python train.py --num_hidden_layers=12 --hidden_size=192 --n_experts=16 --experts_per_token=1 --d_expert=512 --d_shared_expert=0 --hidden_act="squared_relu" --moe_layers=[0, 1, 2, 3, 4, 5, 6, 7, 8, 9, 10, 11] --router_score="sigmoid" --normalize_top_k=false --routed_scale=2.0 --balance_loss=0.000153 --balance_bias=true --router_noise=0.1 --router_cosine_scale=14.0 --scale_expert_input=true --init_std_router=0.0109 --lr_router=0.00165 --num_attention_heads=4 --num_key_value_heads=4 --head_dim=32 --vocab_size=21637 --norm="layernorm" --norm_place="pre" --norm_eps=1e-05 --positions="rope" --rope_theta=10000.0 --rope_fraction=0.5 --qk_norm=true --attn_scale=0.177 --tie_word_embeddings=false --parallel_block=false --init="normal" --init_std_qkv=0.0482 --init_std_o=0.0598 --init_std_up=0.0689 --init_std_down=0.0689 --optimizer="adam_hyperball" --learning_rate=0.00956 --beta1=0.9 --weight_decay=0.0 --lr_head=0.0116 --max_grad_norm=2.0 --warmup_steps=380 --schedule="wsd" --decay_fraction=1.0 --decay_shape="linear" --final_lr_fraction=0.02 --batch_tokens=262144 --max_seq_len=1024 --doc_mask=true --z_loss=1e-05 --train_tokens=699600000 --max_steps=2669 --dataset="wikipedia_en"
Below are experts of layer 2 (counted from 0) of a mixture-of-experts language model. Rows are named router (the router's row for the expert), up (a neuron's input weights, with its number), down (a neuron's output weights, with its number) and show model dimensions 128-191. Each number is 128 + 24 x the weight over its row's rms, rounded and kept within 0 to 255. Numbers have three digits each.
After each expert's rows: "comes after" lists some tokens at least twice as common just before its tokens as in all text. This comes from a sample of Wikipedia text that the model never trained on. Tokens count by the router's weight.

# expert 4
router:133138146118122104119116139121142145112148067110163158125121118093128138106170107130128159085133126090138125094120150154150118114134112151092126092121158095136072119131132135111156076076094104
up5:172130110144101123100123158116113116096152098110144138119099153105131097159176109117173144125122120066163131134134121168132077112168099134127126094132111130147065183121130163157187104113109099
down5:086143090123158127133130150152131097135072129121088108123103132137139111096142136140150155130127130154115138168118126112116091162108140133129101111125132097067096135125150130111139130137142116
up6:162110158108141134147111104172143128144102137127150136143105138129137140154137067108136133118161137119127128141150154086139178115106136135105106103130133140091136103106130163159133148130109106
down6:120122106150136138106102135131076092135138173121146144147129153153138116175119146137082130132120128135146109163130111145101117157143141135133118126108109133126147130165127069138125147169176164
up7:126167148156152155148089131144135114163099085105092146132106160134143162124148108105131074136145124101090144113129148133177108045124156089099134122136134104076187115148130148158144149123127110
down7:119129093106126138110150132126114164122147156100130139114118123125141122122136154132150155178122117155130123126120122152073108161126099136139090105132138128127110153116140141120092139136135148
up8:121122158161107145134095129169146159139139148128128116123151152109116209114161111112128114108085121093134137104206099104140129094112110145104095133155138118119130114161121144116097164101133163
down8:135132116112139094113128114139104152129088135123136134137115094120148120129084151144099135134124122135156134140138141098093158181164068066171141120150094124119120116125136065140113155137122192
up9:141147139107095140109152126159107126173121124141120143117084130122129124132110141138139100078128131073146130102059130147103120149128137111082123099113113081098104111131112133164130127147101127
down9:095133133106082150160136132144068130153090084127091128163093146104145119129133132137168135132134135052141138136111080161128138099130142149110182139116113134113140204133106139105133131134122140
up10:109122142124133113108159142132120086115117144138118113116141135084107115110138152121128100129150107092133126139123138164136113113138182114097141156155138079156141131157128150111142114107153112
down10:135129126113123154081144140117101125136110130157153130144089124122173114164108094097122111096098113127121131140133110101096138125120121157106122126139141144139118163097109080098153102103179153
up11:126130181143113134172111146098171108116163143159134110124134100144094105131111136126145130132107141140117140095132089134123165119164132155156121108104134136124130152133111121117089119112096122
down11:120119096117128129124114119114132100120149128108121130128150094142102093129144084124105129126150128118153111148179089135133105084156176160121141128130183171128136167150106134138149125130116109
up12:140162155121098140104088119145186121111134100123103154139140150134124111109176135088113145113122163108115151106158147123142110125108116076101103122118175141105140134158137168166160143133114095
down12:128118143087145141130094099100107159094104154123184158114143129126126121151119118125099107170128146166119147135104130126095149157136167117149126109095092139156120148155102137088108149106161160
up13:159109140134111108121126136077149095098158149124169121134085137122119143135124124115137147100148124113112155157122107160156099105159131138160100117139103107139088170090179114124158098116137116
down13:106154081132168120152152196122086110118095168140137076111104097157121109156177142087134117140120127156150106135122143078142111085148129119161114131101103116119127143115157132132131141152162121
comes after: " ", "1", " |", "2", "3", "4"

# expert 12
router:151092158118140102131121125100112160133148095119153135124125152118161133119157105133108129095125119103153109114107124124145118153140098151120106110128146080136097155083144135106121107099105147
up5:166112133192188106141140146127140122136105128129124173131120118138109162140126166148126119117136123141121097089137141126156124150096142123123111143113119127104076133100136130121171122124142120
down5:127108126117128118155141154144159115161085130125110113113122138095133125151114081105100160116135121123137113119109130128132115098135160112154106153109128118109145099100140108126134187196180157
up6:149154178167167129117102157086137142125143076117132139119171106114147116118123115139130166124139132115149116118132092168158156106106165159125118119153141141135156126125144151153146097098132148
down6:149144111141153145130124154127132134169096131111116128171137093123132098120119154106064118139107116082147162157131121099097177124108163172135114114145073155166147152107122116143152131156126136
up7:094102124115149115150176080149088102113110143126129162158114135161135159124135157135124113096147102156114096111130143118119139143127149151149143113148093181139135110143134142118130123101132102
down7:093081142161177137088137145124186097161130151147124128123109137094183152117149117139124134150167127130135156143150134097129131125165121122094095162134102135109104137143140128179131081117145122
up8:100078126089136166150152129149134140117145124119181156160163096109137072145116097126128142100129127141132124161163134107114120092115099114148107150149183135127130138118114120124149164158147123
down8:117115104143156172153152132090160113152114099106110185107108127128102113186132101108142099141141125110164104142144141139193075099176139132151132165133152156134111159108117118109152106095125131
up9:126165107119124116108120176144145122106188110140098135135131105146109099174087149075124117140111127145130112128138159148102110115106130105131113065093117088119101146147178125118159134124131158
down9:157122091153107109141167115135157109137088116104131150153105109144154156137128134115121145108162124130159125129143154110161172146148172127159122122100146135119164139108122134130140110165121115
up10:135113167165108135091122153099141106140151096133070103128113104108158145134135128117101105154109114113161151143076116140086104143108146119130118078140112106145103083152097106099159141117092109
down10:174104164119080100124127164142146146179142134134071111121159122095128071118119137142087084095141118089154132168108140139106092131113125150152147101122121130142094135130137086120156109119135121
up11:167145077101083127164132102096107159109132114089128110152179115132126131121191092122103131121067140075137102140139127097113155134144156152135134129119112154098129144192122122125134122128108088
down11:142110111137090096130106146117107165070124119119129071186145119152130137169125111154120121082091125132110147154144116102138126137121136114121102123155117128117154099133151131141115119176140162
up12:137158128134137166107142175130152141120160117064164104158145077097109125127104155146124124127111135093183115133128091144188131116119158165123076081142147139136161131127156104105127112133083137
down12:119132104164129129131109145114115108124160129099124154170120117097135098126126119125169125161161111144102125122125134129173132084121126132152162157087131131126100132117109124133098142149104154
up13:086148121108139189131150141083132131112140113121147094141138129145161155107145121128145128115140141133113139088085129152123161108148110128150115113148113148122100119160177115127085087131103088
down13:119121123152147116092121118094145134093123144117115125173117113141135115139139139142112144154135142100144140101110147112134114142066215135121196154156139140078148158133125108171105137172124132
comes after: "\n", " |", "==", "===", ".", "|"

# expert 9
router:160101167127155133122116115132131140111152103092138153123131110123109156101185137151114165104086173112139095095129169140151146142133111141100105095124135083140090124116132141115140078080115100
up5:081122151101129125153113136077124128084147128120129090154165073130127143124142157115116142114148121129157142146145133087109119088116122171117142150110120146138110148128146094116130071169109127
down5:136118116070131097137132129127101111132148153130132110119131137131110140144146133173121136113145169154130127124160105122110128136139185103141120155122125148116102122106084094135121171144101130
up6:131131109126100134122126129163184143142150092149107127134148127112127112098123148145170132125138153141133143126130110149163150108088127146167127175115130125153172149134076136103110147132121112
down6:151133105124099132157136171147172113151155110145124093091126108130131083139135139110147119095132119171091127131098141117157130122122114117137123108125096152116145172128162150165143149126089138
up7:128126088117123108122105140163149139111105107116100160123143109120115119148124108147092149120099078090125135095123152164137131112136146147119163118117153103116161150149176128123144150144157117
down7:157097140115118106125096169152122091127099148167118109130103121175129111153106141153148149117127099130132168109130136115114119115128082139192136152114109119112088086137169123088151122145097132
up8:130176115125139083140156174137148154082182100161094105101113099142115117138115120130099119143071116115093113151117147144166107098115110121130096146108119142190096154137180149146137111093104136
down8:091089141101117147106153107142086139125120132106143194122098140135173151163155116109099112142150125108129138116122110150112149147133150129122121140092163140115171161136109102173103163127115159
up9:107143112136159156180145115113156129144156071128117145113106126108115150099148152116138140131073107126104146108099114131108111138129138107144108147137140123122153123150143159135116158145119148
down9:147111143155083128141177105094175147096153110144142152128134137143146104081100135103138087138106132105130129126105128102115134132130122113114138176141118108164147136101152162106132122135133134
up10:175146119126081149104150113129184148130101108129137109147107124162132100088085125129108124167132122111134097141160156116135112084112107154154130176147123108106120141140086143142120148147139111
down10:103171118153100133101123096131143123159127150104102153058111107157111102172119112125133118112164085125124158134106075121107144107118156104200162097102109108127165124086167146146129128126086079
up11:106161127105130105113169138167174132152123154163161172141159124100143139074120135139104135106112125082122131119155135110134130160123094119126109159125136096129136085159126154114140136111139130
down11:157094150145112111092133120144136146127128143137101093115124108137135157166107143094128135115144100122156142091107158112139120127102134106139148136150156101134119125136125072109149140113120173
up12:135084125063150135123138144129095160113169130116152120137132091119090105072154139165126182151127110134123124153116139107066112159099124149114150101126157165118142082143139144131110081111162148
down12:145109137135126083114160125131099131152118177126094134130130143102120168130141144159124111166123103099091136121122104113088107109103177110150163168169133179134116204101145080150107151115173179
up13:157134120105117162101122106129099132092114141142133157129104176118099125139156111185091143134171109132140115114122122063134108086092137147155120123130102120145108111179121143111111151178150105
down13:179119117143144099112118129156111141111139128167136149080147127124123112143149154158102108154163149126102125129137116108089106128055139171123130143134123169105137113123164091126140134137134163
comes after: " ", " (", " \"", "|", "\"", " /"

# expert 11
router:182130147132096121127140134136142143128149084087166150149147114102142147095134142145121149073110173081140111095124158137116136130149122156114106105159168083161100126110139149098144113075084120
up5:154141128103142091081165149098103111117116116154118162119110121111137089103100102129105124138107174154080113140127100147127136136123137129119132124103145061113107107150131089116120162106123135
down5:104138135121153126139151089093069146130119166180133083104144121117120087169116129136147145124124148156138138111133146148103155155125115172091094134136119134100137162139106089120169185120121138
up6:116115113150140130165110119153071117132154106129162134127110085109128140141165089153121132099141130188121149131141099126119159121107112115160131108130078141121115097124153085150134127118141120
down6:095150104119141091134166122138142173083146155116115109137085162157110102133146140122074133132143097130150118154121125145072142108141125092166130139110101165127158121161083124100149131115137128
up7:136161158108162083145141124117106116121157067176136127104114114181141147128189079142115112131089115116160116143124141149120158120126173091108168129146114121103144131131077134156111155152128145
down7:087091151123105123120120100114179113110137131091089141145113121172134134105143134138126149123147122118172163143134153176110146165141104126165129128138171131166157139153137129094194141161105103
up8:124160131112106143131099135109095124118148128159128120114140113094097127113123149132140100162115086123098151082097110145103119108179160152105126166151089136145109110157119136127126144157129158
down8:144088157152140148084150143148164144105115135132079136130116143126147151108091113125137101109116125140119107108185164130140141118129112155092151084134140112078142187116096132156157134125135133
up9:139151144180146117109130102131095104109159126094105161142148133102134100132159141116110137155164150133136180125161080158172118103173172157123104101100165116105108138116130089143139076133094101
down9:101138125162107119112143099130141125152133168122135114113141133130096116158133131106123097145168116133143137121100106089143103072153114079132169112109108166170157137152131132105144135119100145
up10:156098122163135125117106102131136122085157125150112144141114113161127135093136082134112107119083151102146151152154153161115123146109138126129086106067119121146141125095133132090151146125140133
down10:089129109194138170106118154127126095122111169141100107118158091130134118160149116110097117138090123137096152140104116110163130132145141114137124183076131200098153133077151154131106124115147123
up11:108136116155147120123173128115126160117090126119131134120131136096121122123159144102178123159086085093162081090166100156195113138102120118110159105085162107150154157168165115094120128159119073
down11:133133136141128119158103158137137117106131143113133116134113169113116100152064102142142127112149146119091104092107136130086097132167169153143115092134141125151119127153156132134142114155133155
up12:123123146155166134116123137132123111145131118116188149118147142151139146131097142136143128054124140142162167157132095108149113162151177098163093083168132142131128104111167116088121115077110121
down12:110144129131103122130126139183117111136143133137133200143126097135134108141118143144144139118143161132088135125124140112138150103124086146093153171133148103136155136142077142102152158120111119
up13:144119101152111135178141119130139153140099128143150129102145138070117148174121117126122135106122152124097099097131135133106150129151106106110138157125189085145091152128147138114174139120110127
down13:136130105115140117118103136145159120109121103112110132125144169145162152134087117145138116136176117115119114101133171136132140126138146171101118152126130115110132115109101124170164088132118165
comes after: ".", "S", " M", " J", " A", " S"

# expert 2
router:144131130142151114148135098135133173110132095112153158106104141079149122092159129153113161095103150105140086115135148130127125143157079175118130112127152080164103137122127150106147106104113113
up5:098130112108130109121097150143118131080113120120100110188090134124140109099140176158169115126127161135122114102111118139118122120178134131135126146085122167117143135114128146136129135134150128
down5:135126110112118152142138124185102110135112163116152081140117134133103197108119142105176136080096164105125158129138125117157129125088085140171118143141122124099166133165102133172109160092111152
up6:087075133120112134148116142137119142140164133133160090104176092158104099101149104131137114140150155141144123140128178160150137136111114102121107119120131147155140125147122103137099148137106138
down6:175102129104130141151162172095112126111118109159148076166111118144099137156129138089092142105128101119135116153143072142130161156122070150080140135166126143157082112148146141155107139143155146
up7:125143123106154090134133130101149139145167119089156127111122149111094180128100127111133124150090135134115143094095101133082132189122134131149088121150172112155112117087095150099160129075142153
down7:093144129101129148125130114113130126105127144139131099118145112154090120112140150140141083129156138151122144111132032165157114172115136088094142128170103111070088093177157118152123135114091179
up8:146130126147086141086171161111115167100136113145112139123185095160100097120103139110156145107130103121151137139146095152129091120131110131152151110143084143112125123151154121111137130108106120
down8:136181144141098144084122126143158139108102143119139135144111119163145098122112146120136119048129140149117121147118102096147124109147127103127151155176127158115163116150073094143156137120124145
up9:145147154122164132135080143110124133134161100146158151171152135134106105124123132134128096110126122116083127099103146098183089136124128110103144110145162127079124118118102063119141116131111143
down9:113194141125134144069122181067120133121159173108117116136127093135114162149117135130130136174142120130168146150100103119114129123143114122135122125116097176139162154166122095132132129135181102
up10:138127075103080079187165119108150163078119126144103154144096118081165091074139155173144106113127130138081148120150125081100147105107106140161120187120164143136136127122123129116086144136135096
down10:119136117127122174110164153112095129123122102113139180147139086121142144135072126084129143144089171118105175134121121116155147156133126108161121128103113124109128121129110122121105189104178087
up11:158119179107109135179143122111131096187148147135084119123142128119112146083109121115105123162159124127143154087146122140122132158134132163117125138183136118110098126184071127138099120094143102
down11:143119121143095142132158169139181160159135162140101082164135065139097127137094145140116120139120163131109111118125111124154144129106132111145112120123105152096148094156138127125149087122171114
up12:149149180170116103095148128095099130144150152164128081106139123158138152128142110137088111110146139133110151170158111111100101093132133105164156157114176086094128124128148130135152100110128104
down12:124088118139141129101151126099115134143144115113114140078125103128115113110119095169150129149138120154128169145146132150115126118160126109144132077150105141149126127090167116128127096137144137
up13:142127137128124160086138145098165121166138140163148123123186142119090133121135084138087114107071161138141129146209100150175129107131107120119142178116115151104120144115102113157098113102131100
down13:128176097137130096085139158169132093148112109108112149135144151147090125133134108139146146177132137130148127135157141116116140125133141134139136126127073156160157122123107160162073162163123130
comes after: " the", "1", "0", "2", "9", "8"

# expert 10
router:150122167159133122149155139126137166145174116114157155148129129124147159130153140147148168101111166092173131128134148147133137170146123174125145113151166116164118151138155143116159118096117138
up5:179114160134107106106147122145138186119151129133125076129120132144090154135131141120134142153116127137148136178151149145117107144158148101137141119117099137122117125138160142159124119125104144
down5:185121117132107135104139127129129162115135102122144101117128124140079114136158132104121117195141118114124135165109179158107106126109118109119180103124167165102107102140117131180093075134137124
up6:144130092144125151119108146116134111121094113119147158122174134121152108088143140124147121113098105105111128119120111149142111122151142111116085110087159122083140114114128106154138146132115167
down6:131145124121110093141076163125131134147083115148118111125174125158171115145111097120128146109122131099161152146157124151176140162150102138150130071150138121100168129119099098119130148106120155
up7:143135119109122105095154130166113125137105115101133131107105119067172111107113122132141143099144160130148089127160113118115134129167138135108087106117141093126151079160154119130139141126082133
down7:152135138158131160131148147124168086103158121182104119091093157115117119132092146078082122139137132116139133109099090135126167145138169171119148104091153122119202143107144121152133149100174155
up8:126107140101088131152053155120148112133132116128102140116100126131118122131138151112146188111160102116122103123103110125101123141116116105140114096140138160152145104190138121136096154127139078
down8:133128113175142126149134124127063106090166105130135121152146131108127137116150138139112107163110156150104152134132110136148102159158129146100129158185122148142140128160114159098093096149108119
up9:136119112122178136112136197105134100111150137154154152121129121136103096114181085137147094151160090109149166148104136069129129174124134136137133079164137154079142148123136127118132126118116122
down9:091152124150103108142130089116149182095195136131126117164116119101128116162090136131133179137125147148111087095139154155171142127115128121162131145102123113186121147113133132146146151146139105
up10:140143151137104120128155123152143106147136143136127091133106200081138131124140163096131120133111100131098115085111136108128138094111110146133146108109079112093094128162121153131131134110107137
down10:157145173184167129100143132130126133139139117130130128093134118127136094147076138193131115160142140150093113096110117131106081131104137166119142122096154118114140109094133146117128124096128149
up11:161165140166168164112150137149166093138132150107124101119105079125087096120141142100188114102108136134121086120129128129135113115123077138139110114160145103149153085148134136061161118127076163
down11:120104130123111097163098091156100157156127132126140161113137156112109105125129089143102145168107091140106154074165127154115153137139109123148123152082114152116132131169068092151094161107171112
up12:104153135140117136129085119122115145107119129129139093125155141130117124107150122113103123132124126118121129151090149132104166112111112091131130163119111110094095148119145147136140127136136130
down12:137075150108091130129129136132107127152116103102098107132106123162120139128114125133130138111085116157157153079129114121136112113138149130142097154146123154139115116143104140175148133135139143
up13:072092103139146103150134143144124143123103113105114125115100148146109132135157087144136135105111097120120152152109098091092097103132121121141159088148136158122145126110110145175097162171135154
down13:113128121120123134139118099109151115132178139110146101161153100126151123134095121122113122149122103117173084133096154147132134145131145114102133158151077125155186111124140133152188133101143154
comes after: ",", " of", " in", ":", " New", " by"

# expert 3
router:144090155154149093138151117137143173106170106136172141119131095102140154077152122166092132103092156091147104092127133126144121157146111175105103118146139123129091129111123138085134113102145143
up5:113150126137134120138078132155106158130156135152162113114139115142129095105145119134102143120168109099185116102142133144085137130124121130072144100073130121142085130139078135100136157107142147
down5:113104103169162110129130132129113119103143126126113125128107107128112132122098115127073132128135174133168129160152134165103148101136104140142114102124132131098102129129122157107147202145185115
up6:106114102115134085079109118132122169130158108128138137138085156171127143108127126110129122130100101147147112155084137128131152138071131164086139131151125137142130115131186151130123106147078091
down6:080172141120106115129102097115107120082135131088120134163083119168128140135071126120139124137167136143128102108114120174129130150099141144112130177088127158149108178158110162118177160165150139
up7:138126107147143125115123120095107176122143093129104132135138139124165126157187085089111130144147126138103115084106112151131110111095132140155090147138140102169113155094121136146126135105121113
down7:171129149141109131150114168130139148144117142106130125141140137123130128104144133112128131137122140132167197119188103087162127127106145130154085105113101138152148138144145152198159171173085123
up8:145155138104136095173126152103125172109137102139053147107121131116111124133144128091148115103146142139147108108113152147141109132162143112165129127109152139190117127136111106148184087105121149
down8:131129088116133162122132121127103144116122111130144084147100047134125125145120175113095110197112133146122113124132131114123137174111112141123119157110182139115147146105116134152130195123134109
up9:130182107090101140163154126145142185117105104110081151146117135125116150162107124135146124160125160106178113146101126134128150071142159183108130131137126117159144136122146150108119148106115130
down9:151121151164161137120152094123103142132109122097139135097138143099170107133123135165111149138124097161091165163140126131148105153156121107104130135129123137126124162112091109164131174129144119
up10:138117118102153129115125175102122115137162122123104104140093118136117143142149132121104126116112146143167115169181117123132114137107086137148123114137182108126115152103142123092130131140114136
down10:114107164144116121116132137081114100140124125137143112105125087118104141187163085137107165169125133164130108079088161116155066143147122164176130133173119096108156135147124111134087136096150105
up11:136142113132121109125125156146100154130142127109091114105146173143113081099113107150128118113156112120143106130135100134123134148112116141134118078110127124171092169140134148071162113079133149
down11:137138090152150137126119128100101110088157118140125162133153112154118138129090125137095160147137160135134096145125100145106174111158137125157113113094104131123167137112130171129160181181158130
up12:117125120144106156142131115136134197117108126098129158151089089102104110112122154148144140116119124141147127124154146115101121115153132084161150101165136181161144156162130112142101107102172122
down12:146132149127095157166153088116135108142152088079161098151145117132141152123172144114173118134098099152156144151076096137145097111125111140108108142124106121163153168146112135106149154125081130
up13:104166161132149133133103130116127121152108136120100118126156145087131111163058178151159154143083150139140097145102105091072097117137093182083128141143093161111113157142186075106127117111125153
down13:183138147109127123066103121127124135148093130170164150136141149109117171122097099132138125102118111130126125150130078090131135159103070128159071120163107107153137119139090091143142132098126171
comes after: "\n", "–", "-", " of", " from", " In"

# expert 8
router:152130170120162125124117124131152135102175081115179132126140122118125124103143117120139121074080119118116111104116145157151132143130111130100099095136154051115108118121124125097128079087082102
up5:158098119129137130128140119105121141094163114116100105126156078129086092113155105145124113087080128146115123145115149161136132097155113164097120108147109112145175119164149111073149148148118114
down5:130070118103112109136108109083102104102122171107152122169110100157095143134153145133109146178144096116142171114127173105139128169159130145123111134130136105124161153097131145120110134157181147
up6:132108144187128153137130145132165090135127135143123122105131160072077075116134074100136135106124164097116097125110143109145123118157113103112139154147108102134118073160126143138186101133139094
down6:143136136158152156139137120123116136116094118140109118151162096099133150131167141138123142139135128133179134105138106147174163160156125148135122078130106124143111158114102112121140162136142148
up7:115161120147133140103155166108108127128172155116131128064086135094130097123128151137099123110176128092102122152138110165145140120131144142143161149145163114162133112163187137134136093118082119
down7:092101152103139138110138148155132129135176103130115143160136101132106161149128095129146129142113120102156092152132097150190145146125102152092129137154075152077116132112101129168109089147102146
up8:115159114122154184130084114094106115087068144135133132120108134099114097174129161112093146148119109094126148108167133173130121151137147129134112155161164086111174142115153143135140117099132102
down8:143125159104143119141144127141168113158126160122075135157134147094139098123124130181111125180132162159150107088142108128102108139130101106106089156130166149104163151120141104118112156146136068
up9:146138139132080132117115103125139139123148150087122168150084117135142125124129138159081169117121134125139105155116152135107141118110133166112155126177120142103121120150111159146142131135142126
down9:124156080142120134110113077143131161081112148147135098152087112104148126144097155111137102151171100164087139117157112149102127166158093119133161136117123155111137127151102075167140154142121100
up10:116141077137118135154129133141148134136140142125151145136140125133136100148114095137143143105106123101166125143098144118127141107142140143129125134139123174130119146112134113116162132134128155
down10:130138123143129132119130100121071111133153144138148095108123147149144143131124185118124177113151162129144149151100165096129159146141086107122147132131127132112091146083110137164102105148160120
up11:136118099115122134139116120109122157136137125170056156105121164156145111151106174109117127107123113064133115146132143134166142109099127116110139147115160173135112092114131158141105164118118149
down11:116162111148133157119118114130095114089133127152129172130142130162126173153111102139125137150080131123153131179121146106148142178114119158151140131097085106108148139105136093160085171143177130
up12:096112132085091117142109112131139183168119149131128123177178104143107092169138123125136111119116114133152098128111160094101116094164084133137135159099217154133135151121107109135086123146123107
down12:125080136126107138108094083133124086103088118128175096142149178107132128148107093176124117168153163094123135144100117097146157104176133165163121127120098148087163124137163101127133127163105103
up13:106116113150136121130111113132121119124152066131102152121166061150122098092135109149106147090100114107183137141097132100154166145144113126123106101103152096154132097123134106139101148147122113
down13:110119128116152120125132140170103131114148122112074110106148135145099093142107145165068167165162104106123165086126159142119114120187127126124134141108175116152127165119146134094149138167069098
comes after: " |", "|", " a", "–", ";", "/"

# expert 1
router:130114156153149116151126108116142137120156101100166167127125155088122126101137115148112129065097147120140126114121138128106129128155119133097121092163129091152098121132140125114157074087080092
up5:090131137133104115129124076129127128103107067140130137155137157130124117156136145132126118121154107046111106096147105146131111140144076133118155154082145162140111155095127115119172110103092162
down5:080154143127129159096103121100153102122099117145109162127116138129147140162112119110118134149141132145129119131152084133120141126158171163163129166138146111115130159098135089100107085146138145
up6:121107162110111116113171174138112141095136124121144113111110099131099180167149106112182101150135143057128135134097155109181139169076140142127124085129077088101117147154138133143124113118085103
down6:106136142120115164163121086128113147197105133187085095117109100145134105134080117088130112117139142142116117119123072156156134133089102127111109117120141101104160175147099115158132140107111131
up7:122139128119123113118115145141134135123097138160107138147158131141159123147127117181122128110099098101177143098164091172121166176105132108150140114117110111096088134098160140130111150116141095
down7:164159104103142113118121129160117103152144141134143120139199136127126138133166122130139146117117125126113103128129111118155152158122125136161147093112120078063138133148144123113109118145099102
up8:124152141149080109149119142157151174103103077113106175136124100157158121126119157127133143132114121120130104103137148144127159126145092129126114128117163127137115174119132145102150126123137082
down8:113170112089092087109128083107148104091159128110114125138149123111152115152124162116164130179150093138109145139098151110102136146145166085102127096102122189146140166130120114124114144128151141
up9:118103142125168101124141142116107130099154139136092117126121171087104140103150130155131118109151134127104141157143162140154152099157142141132111109105162145105133122112109104123131119148145179
down9:109110137126130139136140185129130133128105166134099130172151109142126091133137093087131103115118137141177187130125116124131100104140103139112144161127079164140116130134097193119078183140144112
up10:153114156091125135115138078112114142127141158154116135152098152119113098186120136142090125092151142096158170118133155163135130135128129110119107115095120123124143155162113095113149083125117118
down10:137106149125145117153146140113149164133115096173123093174123166109115102132111154114143123139106146083158133152109142149086158127109146077100138178148137148091125160125093124083118136150163162
up11:134138122155099095111137158112128149121143109108124107139112132140101158142125133134143123149100144100105107139153144121079108140116131165169123125139112159076142108143122112105104110132111142
down11:126111120107113086080142140141149096123107144074115112119101107149057094153074168133178132139138154150121129125103130104149156173166136076123132137144132159124119131131131095133117147168156142
up12:129164106124157170108146119144113135116140093161144160137122140048108139126164171122087145115139103113163121130128163135138143085129122131107100121108131081102111110153109141121157149120139129
down12:135121119131171134086124108149145146106121111104107108160153083114160140122115149104154123117107152142139154092129060117132132143099134109171134095161075084136094090139141143108163150150135128
up13:187145119152101106135109135142111169115119148097110125111152146169148141106162174127183148139116137119166120109107087105176133116134116145162143097122148131137120148156129175123136126103104133
down13:112093094151102075101125117132088097145107129161143124147128122132111085140128149130120111134160099161127112115136126096093133143115116135135159152137121107135117107126112134178139160136089144
comes after: "0", "9", "2", "8", "1", "7"

# expert 6
router:148111154146126102153149127120110165075144080082160147120119118090129136114127126160140170096065135094121105121103139131124143130127089145119123097119131109189091136109126117091120117103114135
up5:092125146115137136121133154087129099141188128099134199132137139115114131117138120139116088124100132115086120113136120146149106153141114122104141099149173113136136068091108142159143125114100133
down5:129087129110148166152118125143147116115125155144157120131119138127103147145116149137102100132132092177109094149125114119177141073125127128122116125093095136134115145097117098136167112086116121
up6:146131188140111145083098111115129107134143108111132136107120095114127142130124086092109129129145170091138145104127134141109138154124123139105116097120126140095147118085151142150216106093126142
down6:139113109140140103097095123134158110142113157121131093099118121141125107145118103103158106106126131129148176174144113140090154107124097104144153164082133175109124087118165130175155116159144161
up7:078120118122137171111088148143130109151123143140119131096153086061148105116141113098099130110116127131135109149139105196141130143114147135129106108141130117064119162113153136129131142116155124
down7:098131158125145124140155122097121110146158093090144142123114162155144137135141143155090136152126145194128123104113079101157154132120147146121093120144063126171116164182114131101133149120123136
up8:134142153093119143109136095105141155145107115137132111086158131165144123104134094146128066111181131096169137093173115133139078161104125123098114135131145190094123104128101127107193119126117126
down8:137182080155070116095113111113154155186085146161156081114161141115093120150141125121152109123169110094137120099133132167142101118098149119158162144118128121115109163087179121104148098146125152
up9:135147141109171066138128135145108156121151086121110119108129081111147126154116088131165128118152098152145132102112112149126132089153144142122091163111129168125140147110127137124137141100137105
down9:118139122114137101123134156132134120138115142085093101139135139129137114192110135081134098133130124137089131119154112136130134138109160144105112111116088167124194091168174099113112135102170109
up10:090112141141141131088105110082119108127095138109129104119170090133137105149168109139125118097186142161142117073103122121133124149112157129110127102130140136099129125150135144114125083103136146
down10:128097154150128131146164113123104143124094120139144160115107100116133092164088172132154131116113082152126136145118120091078127137157105111116166162120102130103125109169132129133152159171161131
up11:093137074103154088107135114142093112109109146131126128132109077096139129154161122123135127115118158147107123146138114134103083099126128139119113119133137109136132104183121139104128136129143113
down11:162109168123180097106128141145146121145110109116128157135136172118110116140145154130129140130123166164101128107123133173116130164106123099135145105155114112124139152138138141147158097135127124
up12:136104169147132162190110106149117117163104110186172171109128121117142121131140121132129142107089134083156144136127105109117080141135129112106149122085165139095133122127115120147136135134145116
down12:137109116137124127105120159117125097162090139129142140077111109148147114155112113117102112171138150153115127126118122121127142144157088117154130130119136137088147128171172122119120141146104140
up13:133146090116142125090107135153134173106120109162133140122160126136131129103101111099100125139126127078126090101176123110119146173134103143133109198087121143118129137128098111156162114102155143
down13:152081121136119150176163161129087120123083177114148123117104131129103131194136130114140128137118116134128155105104164102120096130103114109104111120122163168135118100120124103103061122115129176
comes after: " the", " was", " to", " and", " he", " were"